{"d_model": 256, "experts_per_token": 2, "d_expert": 96, "d_shared_expert": 256, "router_score": "softmax", "lr_router": 0.000581, "batch_tokens": 32768, "seq_len": 2048}
Below are experts of layer 4 (counted from 0) of a mixture-of-experts language model. Rows are named router (the router's row for the expert), down (a neuron's output weights, with its number) and show model dimensions 0-255. Each number is 200 + 20 x the weight over its row's rms, rounded and kept within 0 to 999.
After each expert's rows: a language model's description of what the expert responds to. This comes from a sample of Wikipedia text that the model never trained on.

# expert 20
router,195,218,206,179,230,196,217,179,176,205,203,200,180,206,228,180,192,197,216,212,250,243,213,192,199,175,190,183,229,200,195,187,201,197,206,216,187,190,214,203,212,190,195,202,192,187,189,224,167,217,172,230,236,193,169,178,206,204,225,164,251,215,218,181,212,202,228,192,204,228,221,190,187,181,225,182,184,162,227,209,184,218,216,201,175,182,204,219,216,197,157,182,173,202,242,199,215,194,177,200,201,220,177,213,193,247,189,209,179,184,203,206,232,190,191,205,173,239,187,202,185,204,214,241,235,199,203,216,200,221,208,220,191,208,190,192,219,243,222,224,226,182,209,177,166,179,197,209,204,237,224,194,180,191,207,201,195,237,210,217,228,222,209,210,220,219,219,196,187,188,243,203,208,189,178,215,216,194,163,184,221,166,212,209,181,177,193,201,170,229,185,229,190,248,236,208,210,181,204,192,179,187,202,195,187,185,198,214,192,175,206,208,225,208,228,215,210,201,213,167,210,206,170,175,200,220,196,213,197,192,196,224,194,181,211,230,179,214,206,174,200,200,164,172,148,172,194,158,176,224,166,179,216,184,204,178
down0,176,203,200,217,222,199,177,244,205,203,201,184,200,226,214,189,248,204,157,196,235,210,156,216,201,213,177,183,196,231,213,161,209,187,187,205,176,183,171,188,240,196,200,187,218,173,188,214,222,184,183,212,156,197,207,232,231,200,200,242,215,178,201,227,225,199,198,218,185,196,196,171,206,230,234,200,219,214,186,228,204,170,196,195,199,184,202,215,208,213,221,195,215,175,190,190,220,181,194,200,212,172,199,187,192,188,206,189,187,186,188,213,205,174,210,179,180,178,166,185,250,205,200,168,210,213,195,211,188,203,190,183,187,187,192,229,233,217,149,242,172,233,197,168,197,200,178,216,180,168,204,184,198,203,220,184,220,186,205,183,187,204,214,146,185,228,185,208,216,191,163,197,197,188,217,221,176,204,178,170,205,198,201,207,186,198,182,210,181,171,212,201,202,171,201,216,197,229,213,209,191,215,247,187,212,210,195,211,233,235,225,241,241,194,180,167,170,218,183,190,189,220,178,241,222,195,210,177,189,220,201,189,193,218,212,198,190,192,196,215,226,193,203,204,176,217,217,235,210,186,197,209,196,151,227,192
What it handles: Interactive in "Interactive map of" lines after coordinates, plus weekday, month and holiday words, and pieces of Japanese text or LaTeX.

# expert 13
router,177,229,195,186,176,191,206,221,192,186,211,191,208,191,229,181,184,238,218,190,182,215,205,193,209,172,173,192,200,181,207,219,216,188,199,234,207,225,217,200,219,166,190,194,232,230,181,200,190,207,225,227,172,180,201,227,203,180,227,175,186,219,203,185,229,165,168,175,228,199,209,201,201,168,189,216,204,176,223,206,202,172,209,182,186,145,205,199,176,190,190,210,168,239,195,178,188,208,185,174,171,188,229,195,211,183,144,175,211,183,186,213,162,225,202,220,215,212,183,180,205,203,188,194,185,186,201,168,224,232,187,208,190,185,194,184,189,213,211,223,216,183,190,186,226,222,186,201,237,240,194,210,161,200,220,229,185,223,191,192,229,221,206,222,210,191,197,191,207,182,177,201,250,202,165,233,219,189,189,193,158,199,200,184,201,198,209,196,205,221,184,231,211,209,200,168,173,216,207,216,174,191,198,203,200,196,227,184,188,198,208,200,222,217,181,165,166,197,175,164,178,207,205,212,171,221,224,174,183,200,230,178,152,182,215,225,170,217,235,200,217,203,212,180,191,190,185,178,196,219,168,200,240,168,222,211
down0,188,156,203,194,207,177,202,192,171,216,216,212,151,188,188,208,159,214,202,185,200,204,216,207,212,187,188,155,183,166,212,215,169,211,177,184,227,208,178,228,210,194,183,190,216,223,184,183,191,244,231,202,186,225,203,181,225,247,219,227,228,188,235,197,218,226,187,201,210,195,197,179,211,202,208,181,204,189,187,157,194,196,170,144,172,219,168,225,211,235,202,154,198,180,197,190,209,182,185,192,204,198,194,197,207,209,187,158,194,190,188,201,209,205,210,209,178,219,206,225,179,230,203,222,208,188,219,189,224,192,205,204,212,176,217,199,228,219,194,195,226,206,201,228,199,195,211,215,187,209,196,224,168,207,218,197,189,220,162,205,208,175,239,195,201,187,173,221,199,194,236,169,227,197,202,216,180,173,187,225,181,177,241,200,193,210,231,185,212,160,187,195,206,231,205,195,224,193,198,199,211,235,158,202,175,167,206,207,175,206,198,222,205,183,195,206,199,207,176,178,239,189,187,118,216,201,213,234,205,206,211,196,214,183,231,209,202,179,229,205,190,213,195,170,200,198,205,205,196,195,206,215,235,201,166,197
What it handles: First names and surname fragments of people, often initial word pieces like La, Ch, St after a first name, e.g. David, Mike.

# expert 16
router,195,219,203,178,185,197,200,168,190,157,240,199,224,223,220,234,186,192,200,227,192,204,157,195,233,225,180,218,156,233,176,217,203,168,207,189,224,180,204,194,171,201,189,216,175,222,201,219,203,179,207,207,215,196,197,201,168,205,204,179,189,227,229,173,185,189,185,187,215,224,192,199,204,208,230,210,210,183,223,215,237,227,220,176,219,220,183,206,226,228,163,182,204,195,211,168,182,207,206,209,188,191,203,196,185,206,211,202,214,153,204,217,226,205,240,214,215,211,204,236,168,201,216,212,234,239,181,206,198,199,215,166,235,236,237,232,238,198,227,190,209,182,193,199,195,230,221,157,202,210,233,181,196,228,185,175,205,179,163,203,164,199,207,177,243,209,163,183,170,192,226,222,192,226,214,219,214,220,195,201,193,184,184,224,187,182,220,175,168,174,216,183,183,184,212,179,208,192,188,191,220,207,225,203,192,200,183,202,225,190,180,186,190,205,201,179,183,230,206,180,193,200,180,192,201,220,203,206,206,236,218,206,241,201,215,202,186,186,155,228,210,201,221,177,213,188,215,218,191,182,211,204,180,199,174,172
down0,212,182,149,229,204,207,201,202,229,194,229,195,228,206,237,237,198,177,191,230,186,188,181,202,201,188,213,220,198,198,194,224,182,185,244,191,197,191,205,194,187,212,197,204,234,180,181,176,212,202,212,206,259,210,172,185,212,220,181,227,193,197,234,162,182,173,198,192,206,206,170,181,208,184,212,223,209,193,193,241,187,201,187,168,197,226,172,199,211,199,169,171,183,195,222,183,185,210,180,209,148,183,220,214,163,201,206,206,214,200,184,201,183,218,192,170,220,190,227,223,207,185,196,191,218,209,230,216,178,197,193,184,204,208,195,186,212,227,172,171,210,166,220,192,211,200,211,181,208,195,213,212,248,179,226,217,182,217,191,208,198,199,194,188,207,227,190,217,243,191,204,205,225,192,240,190,205,197,204,200,158,213,199,210,199,199,215,193,188,212,195,223,182,225,214,183,180,191,150,191,191,250,207,240,166,211,209,190,190,209,225,192,194,186,210,248,153,213,203,188,162,188,199,224,206,207,222,188,213,214,175,188,182,206,158,209,226,242,195,204,236,242,186,198,201,190,218,179,217,195,182,231,187,166,193,214
What it handles: Hyphens in compound adjectives like three-year or multiple-choice, and prefixes and modifiers such as un, dis, non, high, social.

# expert 23
router,207,232,219,190,178,222,209,210,199,192,242,202,217,247,198,218,203,162,176,224,219,171,199,199,191,188,188,190,189,179,191,193,186,172,148,188,175,185,215,211,194,190,185,178,204,212,181,191,204,207,203,164,197,156,202,214,217,193,214,197,192,224,202,190,205,212,231,182,179,214,181,211,217,196,185,193,244,195,217,190,186,235,204,192,209,216,204,225,171,194,224,228,211,212,209,165,218,216,203,212,177,190,202,162,213,208,189,225,223,224,180,195,153,206,195,189,175,182,232,213,208,186,200,212,226,248,230,211,200,158,211,239,186,188,199,185,204,164,205,217,173,195,177,227,204,213,169,242,230,185,187,194,191,155,162,227,204,187,213,174,186,206,220,179,218,199,202,198,224,198,200,215,180,217,189,215,220,171,203,196,187,220,238,204,201,229,166,199,188,193,207,209,237,216,212,205,191,198,207,226,225,212,206,182,176,208,185,201,195,221,237,183,183,223,209,168,200,181,204,191,232,212,209,169,169,217,182,216,231,243,230,192,190,211,165,181,227,171,228,180,192,206,180,182,213,218,181,195,214,226,237,173,175,197,191,210
down8,215,157,213,222,198,231,198,177,200,196,229,194,189,191,217,238,200,220,159,243,228,213,189,219,203,190,198,222,205,188,211,240,242,196,206,210,218,181,245,211,196,196,184,210,182,246,166,210,207,202,220,236,223,197,180,208,208,195,187,211,200,185,198,202,229,195,190,208,208,228,205,174,196,201,213,227,210,175,204,211,216,201,194,178,228,171,164,254,214,191,186,201,210,224,216,227,196,223,164,241,201,178,209,228,172,184,223,260,204,195,193,220,179,206,221,214,166,184,200,190,193,197,206,189,182,184,175,155,184,234,214,188,194,184,199,226,171,203,209,148,159,182,232,189,205,192,228,188,210,205,167,184,213,218,181,212,220,194,189,234,215,204,185,200,208,213,203,206,197,200,181,212,199,221,216,202,212,188,211,183,209,195,219,204,205,187,185,180,190,215,206,199,221,192,211,193,208,147,204,221,183,179,209,158,163,213,208,171,210,162,185,204,220,209,191,190,208,211,175,208,157,174,166,213,188,205,213,233,228,213,224,211,230,191,186,190,195,205,214,193,167,201,156,221,198,214,186,184,201,221,227,197,178,202,185,197
What it handles: Nouns and adjectives finishing a predicate after a, was, be, such as responsible, threat, sense, able, billion, with suffixes like -ous.

# expert 9
router,191,227,213,168,240,194,217,207,214,194,203,179,190,195,187,161,175,204,227,188,209,233,208,205,198,191,165,190,220,190,222,182,206,198,197,250,196,211,220,207,204,226,201,221,202,185,173,220,164,202,176,210,237,203,178,167,200,204,215,211,220,225,193,196,221,240,198,204,156,207,212,181,204,183,218,218,180,230,238,194,218,233,218,185,196,229,194,188,236,193,178,191,185,180,249,203,203,163,156,213,236,197,189,184,221,211,189,193,212,213,180,209,192,159,218,213,190,218,224,191,184,202,207,234,194,152,214,200,202,197,187,224,185,194,172,208,220,228,209,235,218,198,195,195,202,198,196,181,205,237,214,201,192,197,207,196,181,211,223,215,210,208,217,177,218,219,219,198,221,211,223,249,207,198,172,218,176,177,201,191,214,149,194,206,201,192,207,178,205,270,186,213,193,219,230,235,180,191,221,185,190,188,206,178,169,185,193,197,184,191,224,232,224,212,223,197,188,190,206,192,200,203,177,180,213,207,206,172,209,199,217,195,221,181,215,225,192,158,183,149,184,206,174,196,185,176,177,200,190,234,181,194,221,210,169,192
down0,213,191,215,196,208,245,222,172,181,209,176,186,205,158,224,173,199,194,192,190,210,183,188,189,179,204,215,193,212,201,222,225,191,208,212,210,189,218,195,199,215,202,226,199,203,209,161,220,233,170,210,162,233,216,149,166,169,209,180,230,200,170,212,212,191,181,212,218,188,205,234,218,169,190,223,175,181,231,218,183,225,188,186,182,197,212,209,199,179,198,209,223,198,173,241,177,175,223,162,193,189,187,168,188,220,192,178,214,196,225,182,202,186,196,183,201,186,212,208,214,226,166,184,189,177,210,226,206,201,194,189,218,204,238,182,208,210,213,211,224,223,217,217,187,186,205,193,205,212,221,212,229,192,207,192,179,192,220,183,196,205,184,227,184,166,212,220,224,190,197,219,189,204,152,219,200,195,190,184,189,160,208,182,179,189,202,184,189,214,218,214,157,181,184,208,199,249,159,179,221,189,197,221,167,192,197,183,206,167,197,226,185,190,220,181,250,181,199,184,174,202,221,194,205,214,213,239,164,232,181,205,231,174,174,177,208,175,182,201,180,177,222,161,215,177,180,226,178,209,206,158,207,227,177,193,216
What it handles: City names that follow a venue or in, such as Spokane, Durham, Beijing, Miami, in sports schedules and result tables.

# expert 14
router,184,206,216,208,162,175,212,186,217,220,217,218,203,210,164,212,200,226,225,227,175,181,202,221,212,219,240,210,221,171,208,204,198,202,199,176,216,181,175,207,211,219,184,221,198,175,210,195,199,214,223,186,177,213,211,228,218,209,213,216,152,198,218,181,207,197,196,165,198,210,206,199,212,167,175,186,212,174,195,136,180,234,192,183,208,202,203,243,214,186,228,185,185,206,201,198,196,202,218,209,214,193,202,195,189,186,179,207,184,208,178,226,181,207,171,159,163,214,203,200,215,176,172,201,215,200,193,248,206,185,208,194,206,169,187,173,165,198,191,204,192,194,192,239,230,194,204,216,198,228,163,238,205,240,212,219,188,198,229,189,189,167,183,187,217,199,187,172,229,174,205,218,218,184,194,225,208,191,230,186,201,224,222,213,174,223,228,195,209,215,180,194,196,187,192,189,208,183,207,223,211,216,201,217,224,204,183,184,207,198,203,231,205,203,195,223,179,236,209,219,169,179,227,254,199,207,181,220,209,236,196,168,213,204,196,159,179,209,194,237,183,211,189,171,188,207,211,186,196,240,174,149,251,185,181,211
down0,176,231,180,224,199,199,203,194,175,193,216,226,176,207,201,195,186,188,182,193,178,205,173,189,217,196,179,256,214,178,222,208,218,197,200,201,208,192,216,155,241,229,182,155,224,218,184,211,165,199,200,208,226,169,175,164,178,192,217,185,201,181,191,181,165,190,186,197,193,201,197,209,193,213,187,200,168,172,215,185,190,189,181,159,220,186,196,238,162,221,174,212,196,228,193,170,205,193,197,213,192,199,163,185,213,234,192,229,214,169,210,238,199,231,217,221,223,182,226,215,146,222,203,211,194,190,200,211,207,216,188,205,211,202,180,210,218,222,201,173,217,203,198,183,202,189,192,187,211,192,199,216,204,177,217,219,212,211,200,166,197,217,225,224,223,176,164,194,169,167,196,239,222,201,215,216,190,147,216,190,213,162,175,206,196,209,250,207,196,180,185,206,221,230,191,194,225,209,221,205,183,202,193,197,173,170,196,180,226,202,183,230,184,197,216,181,192,211,186,206,188,211,204,183,178,197,231,133,183,231,209,192,192,200,217,200,190,218,165,232,186,219,194,190,201,185,188,193,187,181,206,204,224,159,182,199
What it handles: Forms of be and have after he/it/was (was, been, be), other simple verbs, and opening pieces of split verbs like deterior-, undert-, co-.

# expert 6
router,230,211,170,229,224,214,177,199,179,188,185,181,217,190,195,172,214,224,174,193,186,224,201,187,186,196,174,183,222,183,207,191,167,206,192,187,211,188,201,187,199,195,222,189,217,198,232,177,194,207,211,203,199,203,197,178,220,209,190,200,239,222,196,209,198,200,183,251,200,216,219,200,178,181,163,203,179,179,228,173,179,181,218,187,227,173,192,170,225,229,215,190,196,208,169,218,189,206,199,154,174,175,181,184,180,186,176,210,213,222,178,216,184,203,192,189,205,209,180,209,208,184,184,187,204,219,212,177,193,208,196,238,213,182,198,194,178,200,260,188,188,212,200,206,216,183,162,235,246,176,214,230,184,201,210,229,205,178,212,217,217,228,164,189,173,206,225,191,207,165,215,211,193,188,211,204,223,209,164,215,205,216,216,178,209,172,213,206,206,203,174,207,251,207,216,176,208,184,192,219,183,175,176,223,221,214,170,170,176,202,183,211,232,161,145,202,190,182,194,192,181,195,259,192,213,177,221,195,187,174,193,221,165,162,202,205,201,213,222,180,207,219,190,215,161,197,241,188,191,213,202,204,212,208,216,236
down0,180,192,175,172,178,194,177,219,191,224,206,218,174,199,175,191,191,190,165,166,220,225,214,200,224,181,206,205,181,220,187,181,223,219,203,210,181,243,192,167,168,187,219,205,210,203,190,203,225,203,172,199,206,227,192,224,202,190,184,178,207,168,197,196,220,198,219,211,202,160,221,213,228,203,219,207,216,209,147,205,184,200,214,199,185,186,182,182,208,214,205,223,235,193,167,214,160,182,193,162,240,204,230,233,207,219,209,204,184,180,199,179,194,198,176,178,211,190,196,198,193,208,149,212,203,193,216,202,192,207,217,212,199,212,184,230,192,183,173,257,183,191,186,209,201,204,172,229,176,198,168,160,216,192,193,184,219,188,211,195,190,194,275,209,167,186,160,194,196,207,168,212,191,183,195,207,206,164,193,184,208,198,179,250,166,216,225,204,185,177,171,196,183,165,223,220,221,226,236,188,236,171,223,198,234,196,188,177,206,215,196,202,171,187,193,197,196,223,191,209,213,209,188,214,206,194,211,161,183,211,201,211,177,203,211,196,187,165,181,206,191,209,218,181,238,211,180,197,203,187,212,213,237,178,188,177
What it handles: Closing quotes, commas, parentheses and dashes after names in credits and lineups, such as Jim "Dandy" and name endings -ović, -sson.

# expert 7
router,235,181,197,195,184,164,180,192,197,179,229,217,201,210,216,162,197,177,229,211,207,216,204,190,203,189,230,177,209,193,201,184,191,201,215,224,193,234,167,219,214,202,248,218,222,225,216,210,200,201,221,208,218,224,212,204,230,175,215,195,212,181,237,207,182,206,230,197,202,191,220,185,203,206,176,157,181,224,214,191,174,193,224,193,260,205,177,210,171,198,221,206,186,180,200,228,180,236,174,210,204,214,209,190,207,225,210,223,190,214,210,191,211,175,169,172,225,191,205,199,206,193,224,191,207,206,217,211,183,190,199,174,207,182,183,211,211,225,201,211,237,187,200,178,201,189,235,205,167,168,222,184,199,222,234,183,168,216,206,226,226,213,168,221,219,226,228,171,210,212,205,218,214,187,194,210,227,167,188,176,170,215,179,165,186,177,192,227,191,198,204,213,197,204,170,208,202,183,222,181,242,185,190,219,212,204,214,224,180,220,193,235,180,204,221,225,211,211,182,195,226,211,205,174,186,214,245,194,172,212,201,219,203,219,198,201,180,176,226,170,230,192,199,235,212,174,181,220,226,157,239,215,177,227,182,239
down0,203,186,186,193,253,204,209,219,219,151,189,209,192,218,192,209,195,149,191,168,209,222,217,232,167,214,191,218,239,195,210,219,201,223,203,202,159,178,207,183,200,208,196,196,223,197,206,188,204,219,209,209,178,190,207,185,186,221,213,186,204,192,210,227,181,211,228,207,190,226,212,247,204,240,220,207,153,206,180,201,183,202,173,212,167,176,213,196,155,186,213,215,204,191,191,225,210,195,191,208,184,196,196,158,223,211,198,215,208,177,169,206,200,168,174,170,177,198,169,201,188,212,212,177,185,194,187,165,227,222,216,181,171,202,186,197,187,197,228,215,216,172,196,194,224,232,209,220,200,210,223,220,174,219,177,162,173,245,174,196,219,180,217,183,208,218,205,174,216,200,154,230,179,201,237,180,189,177,213,190,228,198,215,193,221,191,170,187,211,199,204,192,220,214,177,196,186,186,185,221,216,210,213,189,189,205,207,220,195,197,180,228,199,210,177,211,191,190,184,183,243,191,205,174,223,211,229,183,197,197,178,254,189,235,193,196,204,188,203,170,193,197,151,205,179,193,222,236,196,180,180,195,222,186,165,229
What it handles: Commas closing introductory or subordinate clauses and dates, plus conjunctions like when, while, because, although, but.

# expert 17
router,185,186,217,218,214,211,219,195,228,180,213,172,217,195,177,209,258,192,227,223,183,221,218,184,191,225,202,217,242,240,184,193,224,175,204,216,215,174,211,211,210,189,201,237,251,202,176,216,198,239,177,216,186,221,177,178,187,181,208,201,203,190,198,177,242,206,169,230,198,223,188,206,210,195,199,215,164,216,186,187,195,232,191,197,170,179,190,206,223,211,231,211,181,197,194,202,190,200,203,192,215,193,225,183,182,173,196,210,197,207,219,230,237,196,209,190,190,195,209,218,171,215,203,176,201,164,214,175,179,219,195,202,227,226,175,189,204,182,181,199,207,195,218,243,149,164,179,195,192,189,240,223,193,190,174,160,229,220,192,229,194,187,222,210,182,192,194,198,231,228,200,209,211,179,185,215,194,198,175,182,169,198,205,177,204,211,216,211,197,249,224,248,193,222,227,181,199,187,208,177,202,182,216,210,213,210,207,174,221,212,163,228,218,180,194,189,208,200,198,171,213,218,190,206,186,191,209,164,206,187,185,226,209,216,213,192,182,202,193,202,204,209,179,201,183,195,163,158,186,182,201,212,245,201,234,255
down0,182,208,207,179,197,203,226,145,219,209,200,192,201,174,177,215,229,201,209,189,201,195,240,190,181,195,182,203,177,205,195,206,184,211,236,185,216,192,169,228,189,213,146,221,219,183,180,198,183,206,180,195,233,201,234,208,198,243,208,206,185,214,205,169,188,215,205,223,183,190,187,214,201,197,226,222,197,195,187,203,202,212,202,162,200,190,229,211,205,201,213,216,207,189,159,201,184,189,242,213,208,209,173,200,228,208,207,196,190,194,243,212,237,212,203,183,175,206,176,199,214,210,188,213,173,205,196,196,204,212,186,210,211,218,233,216,198,235,221,185,173,179,187,182,222,179,187,225,184,168,205,193,189,168,190,193,158,221,231,164,225,201,213,208,204,179,198,168,241,246,196,178,218,200,215,214,195,218,203,175,216,211,193,169,189,212,269,218,190,174,205,193,202,207,169,197,203,193,246,183,210,184,242,200,246,166,188,139,197,184,174,195,193,171,191,173,200,219,205,230,212,207,195,198,170,182,181,225,201,206,203,207,207,217,204,162,192,215,172,222,205,208,200,186,197,173,178,166,162,201,197,209,188,196,180,205
What it handles: Function words like to, the, of, in, especially to after emigrated or moved, directional adjectives (Northern, southern), and list-field separators.

# expert 15
router,199,205,180,175,208,202,176,201,225,199,214,205,160,195,180,198,199,177,153,161,206,221,199,195,183,228,241,176,222,193,199,197,201,206,207,217,179,225,230,193,235,239,203,214,194,209,195,202,196,218,198,194,221,198,176,184,213,220,181,180,234,204,173,194,230,215,230,161,211,221,198,206,188,193,183,177,178,180,198,224,184,196,207,205,215,170,204,223,198,182,234,218,227,232,221,197,238,240,206,239,211,187,169,211,221,215,185,201,164,196,198,184,204,205,179,193,163,245,196,189,223,178,193,222,168,167,199,187,216,216,196,210,170,183,169,187,187,199,233,222,220,238,192,201,207,212,195,223,216,231,202,187,165,172,196,186,185,236,219,213,221,189,224,183,188,223,216,179,207,152,206,189,208,228,195,219,185,195,187,196,230,212,197,221,162,228,204,219,207,196,180,200,211,224,210,219,206,198,194,224,160,212,231,207,187,170,160,232,202,224,203,221,224,207,188,180,190,185,203,167,226,193,176,167,189,207,218,187,195,196,188,234,185,182,188,237,205,200,199,168,176,201,171,204,179,218,174,207,210,217,169,176,223,197,223,201
down0,174,197,201,194,206,198,232,202,209,228,219,203,190,181,182,209,207,200,195,195,228,217,240,223,178,201,201,186,214,205,183,177,191,202,211,191,181,193,220,201,229,198,204,226,196,152,218,194,190,186,201,213,212,221,225,177,222,214,210,168,160,207,182,211,167,208,250,181,232,180,206,188,193,176,174,211,168,223,193,201,204,209,210,222,184,191,198,238,187,226,232,171,199,204,214,224,200,165,225,209,219,193,194,208,196,195,185,203,184,202,141,188,203,179,214,200,189,235,176,184,200,214,187,233,211,220,188,217,180,182,185,189,184,181,186,207,195,191,189,168,187,242,203,225,213,170,162,208,201,224,191,191,237,209,212,208,197,143,209,213,205,206,218,209,187,199,226,198,198,213,197,187,182,212,166,190,225,231,188,221,195,203,179,219,163,209,207,196,213,217,184,173,195,194,193,219,220,172,162,166,188,225,194,228,215,192,174,192,190,245,172,203,190,211,200,170,204,147,196,192,192,204,190,172,189,197,207,197,196,176,168,217,172,204,192,195,148,174,201,178,182,224,159,201,157,174,195,198,208,211,187,228,202,199,255,233
What it handles: Past participles after was/is or a noun, such as named, called, located, based, built, often introducing a name.

# expert 3
router,201,250,179,175,182,214,203,187,202,233,222,173,186,186,187,196,175,231,211,244,227,247,199,196,179,176,153,212,189,191,217,168,223,200,191,202,177,214,212,199,178,196,198,212,198,201,166,175,201,211,189,208,210,218,172,197,187,201,234,205,196,219,202,201,217,156,185,215,193,190,192,201,193,195,172,225,191,187,188,174,179,227,238,197,196,204,172,223,183,215,236,233,163,209,204,235,202,233,200,169,236,196,176,178,212,202,179,205,223,209,205,183,241,212,179,221,185,186,221,205,187,199,176,220,189,169,201,182,167,224,194,200,159,194,183,195,197,215,215,243,192,192,205,194,210,214,150,212,190,213,194,169,213,231,192,206,224,218,203,182,250,195,209,174,192,190,168,194,209,173,185,202,215,200,196,198,212,229,178,208,170,200,210,204,189,180,228,215,177,222,220,224,218,204,183,196,191,201,224,213,199,181,218,187,200,196,184,199,183,142,212,183,207,188,184,177,165,188,204,179,153,218,171,200,212,205,235,200,184,226,212,212,215,176,159,194,207,174,225,190,201,194,217,191,205,158,210,194,223,227,198,199,180,170,179,193
down0,177,180,190,189,194,213,184,191,227,141,230,206,210,189,211,165,179,193,186,217,203,174,139,199,156,222,148,200,205,244,184,191,236,209,183,200,228,210,194,181,203,206,196,211,192,190,160,194,211,165,205,201,219,212,206,183,193,203,188,198,217,202,190,207,180,237,216,194,174,195,237,178,175,193,221,219,216,195,189,212,198,190,196,220,238,186,191,203,219,233,195,198,211,225,165,228,173,188,206,242,203,209,193,204,212,177,174,196,214,186,192,204,202,229,216,216,219,203,202,224,211,186,213,198,227,177,208,192,194,195,174,227,194,212,215,149,202,170,208,187,192,204,191,205,215,182,217,200,196,235,207,220,186,202,145,183,237,262,207,187,172,209,197,191,207,209,194,181,215,187,232,199,191,199,222,221,175,199,205,204,250,187,209,195,174,208,214,218,229,220,203,207,209,238,210,202,187,189,217,202,163,226,194,178,187,193,207,194,191,218,163,216,186,204,189,226,199,187,201,192,194,210,226,182,196,159,200,183,177,205,214,200,172,202,248,185,201,215,192,236,203,247,186,213,194,216,213,174,209,181,180,184,246,186,195,206
What it handles: Prepositions of, at, in, on in ratings and places ("out of 10", "at the university") plus +, − and pipes in vote tables.

# expert 1
router,211,215,192,172,207,192,222,181,197,207,202,163,169,183,216,179,179,197,216,160,228,241,209,195,191,202,195,163,196,172,204,182,204,193,201,220,211,208,232,219,202,177,191,213,189,202,193,222,187,190,173,194,215,193,173,177,213,221,196,178,241,227,206,173,228,192,201,165,176,214,179,182,202,198,201,208,182,204,204,184,221,228,198,171,185,192,211,215,215,165,192,197,184,202,234,190,225,187,173,192,194,202,193,179,188,243,168,201,177,183,188,189,232,206,185,212,173,226,204,206,197,235,204,202,218,191,196,190,179,218,211,219,191,206,191,206,220,249,225,231,224,212,197,169,170,180,194,227,185,216,199,185,203,197,198,179,182,229,220,225,213,211,263,174,204,211,189,186,197,185,209,214,192,183,193,221,229,170,165,180,221,189,193,205,220,203,205,195,180,252,182,233,211,234,191,229,200,203,217,184,177,185,233,191,188,199,207,206,187,180,205,235,202,197,235,215,212,210,227,164,212,213,182,174,203,190,206,179,175,183,231,227,205,193,214,225,172,203,190,164,187,214,166,147,145,193,169,192,183,217,181,182,231,178,200,194
down8,195,219,174,177,176,183,188,198,213,169,165,148,196,209,183,219,217,203,210,228,212,228,199,179,187,202,186,226,199,205,181,182,181,193,154,223,179,211,220,233,192,179,210,194,178,225,243,182,203,191,227,179,176,172,177,206,184,152,200,220,193,207,200,226,231,167,186,192,183,190,208,185,206,182,187,222,222,238,222,177,227,188,196,240,226,190,225,220,205,235,190,176,204,206,207,189,192,224,202,153,186,182,222,221,214,215,197,169,174,232,176,202,220,212,189,237,189,210,193,207,184,191,169,188,201,227,196,194,210,230,222,161,195,200,198,190,166,190,209,201,178,199,184,210,221,224,223,194,184,216,228,149,212,197,201,190,234,182,192,233,223,194,201,212,216,223,219,229,186,198,157,204,206,170,219,179,200,202,214,211,228,235,205,187,218,218,202,240,186,199,200,215,205,221,204,222,219,179,171,226,173,192,183,226,186,188,225,222,201,197,194,173,191,198,218,182,200,188,180,194,192,225,164,203,162,187,213,187,199,208,163,188,199,246,206,177,186,230,215,182,205,174,192,231,207,213,194,176,202,200,208,229,179,215,205,217
What it handles: Concrete and institutional head nouns right after the, a, his or their, such as desk, officer, church, government.

# expert 11
router,238,196,175,208,215,196,192,212,219,232,177,212,201,253,183,194,211,190,217,173,222,211,185,217,192,202,202,169,233,202,170,221,227,210,211,183,216,209,177,194,248,209,220,229,166,182,217,201,202,168,205,201,181,193,193,214,211,197,192,204,178,199,225,203,203,218,226,190,211,203,184,171,218,206,158,206,225,198,190,228,194,183,192,242,232,233,215,162,163,180,179,186,229,203,209,211,171,198,195,212,192,195,227,224,194,188,194,214,228,230,183,167,188,192,175,187,196,225,203,174,214,162,203,229,217,172,169,186,206,219,213,176,179,200,175,169,161,187,191,250,206,239,203,209,221,205,200,236,198,198,171,194,207,226,216,204,207,200,214,196,221,195,194,185,197,203,215,162,185,182,151,189,207,179,180,186,169,216,204,243,216,212,187,183,180,200,184,185,231,186,214,237,203,194,182,173,199,224,195,187,200,203,213,225,223,204,196,203,199,203,212,202,205,229,174,211,228,173,234,246,174,209,192,254,182,196,177,196,202,224,200,209,193,173,195,208,194,209,186,199,183,207,167,203,236,191,204,210,228,216,195,229,212,215,195,158
down0,217,150,214,180,191,220,221,170,172,208,232,208,224,184,173,226,203,198,171,175,161,182,196,207,215,228,183,226,151,197,255,202,189,203,169,201,247,171,205,212,210,191,187,195,199,211,174,223,217,245,185,235,205,190,224,185,198,214,223,194,202,199,178,203,203,196,184,207,190,213,213,205,230,204,212,200,207,215,216,177,180,218,185,183,172,164,164,204,189,213,197,170,191,229,198,191,194,205,213,175,197,174,181,198,169,208,216,206,197,183,214,227,196,198,207,177,219,168,189,240,218,255,222,201,228,209,185,218,205,193,199,233,223,158,210,253,191,223,171,200,181,202,202,225,200,215,203,208,229,221,220,220,197,192,227,196,225,157,174,208,185,205,227,195,198,236,207,192,206,196,205,192,204,207,181,221,232,202,175,224,201,203,246,239,212,167,230,202,210,217,211,208,191,187,209,169,216,198,209,202,201,213,178,170,188,204,179,189,217,175,165,187,198,208,231,199,199,209,205,209,185,185,212,177,205,213,163,206,200,185,201,201,175,181,218,185,230,220,213,193,179,199,200,200,197,206,210,185,163,176,207,161,216,164,170,198
What it handles: Verbs right after a subject, especially reporting verbs following study or a person (found, suggested, stated, announced), plus However, There, See also.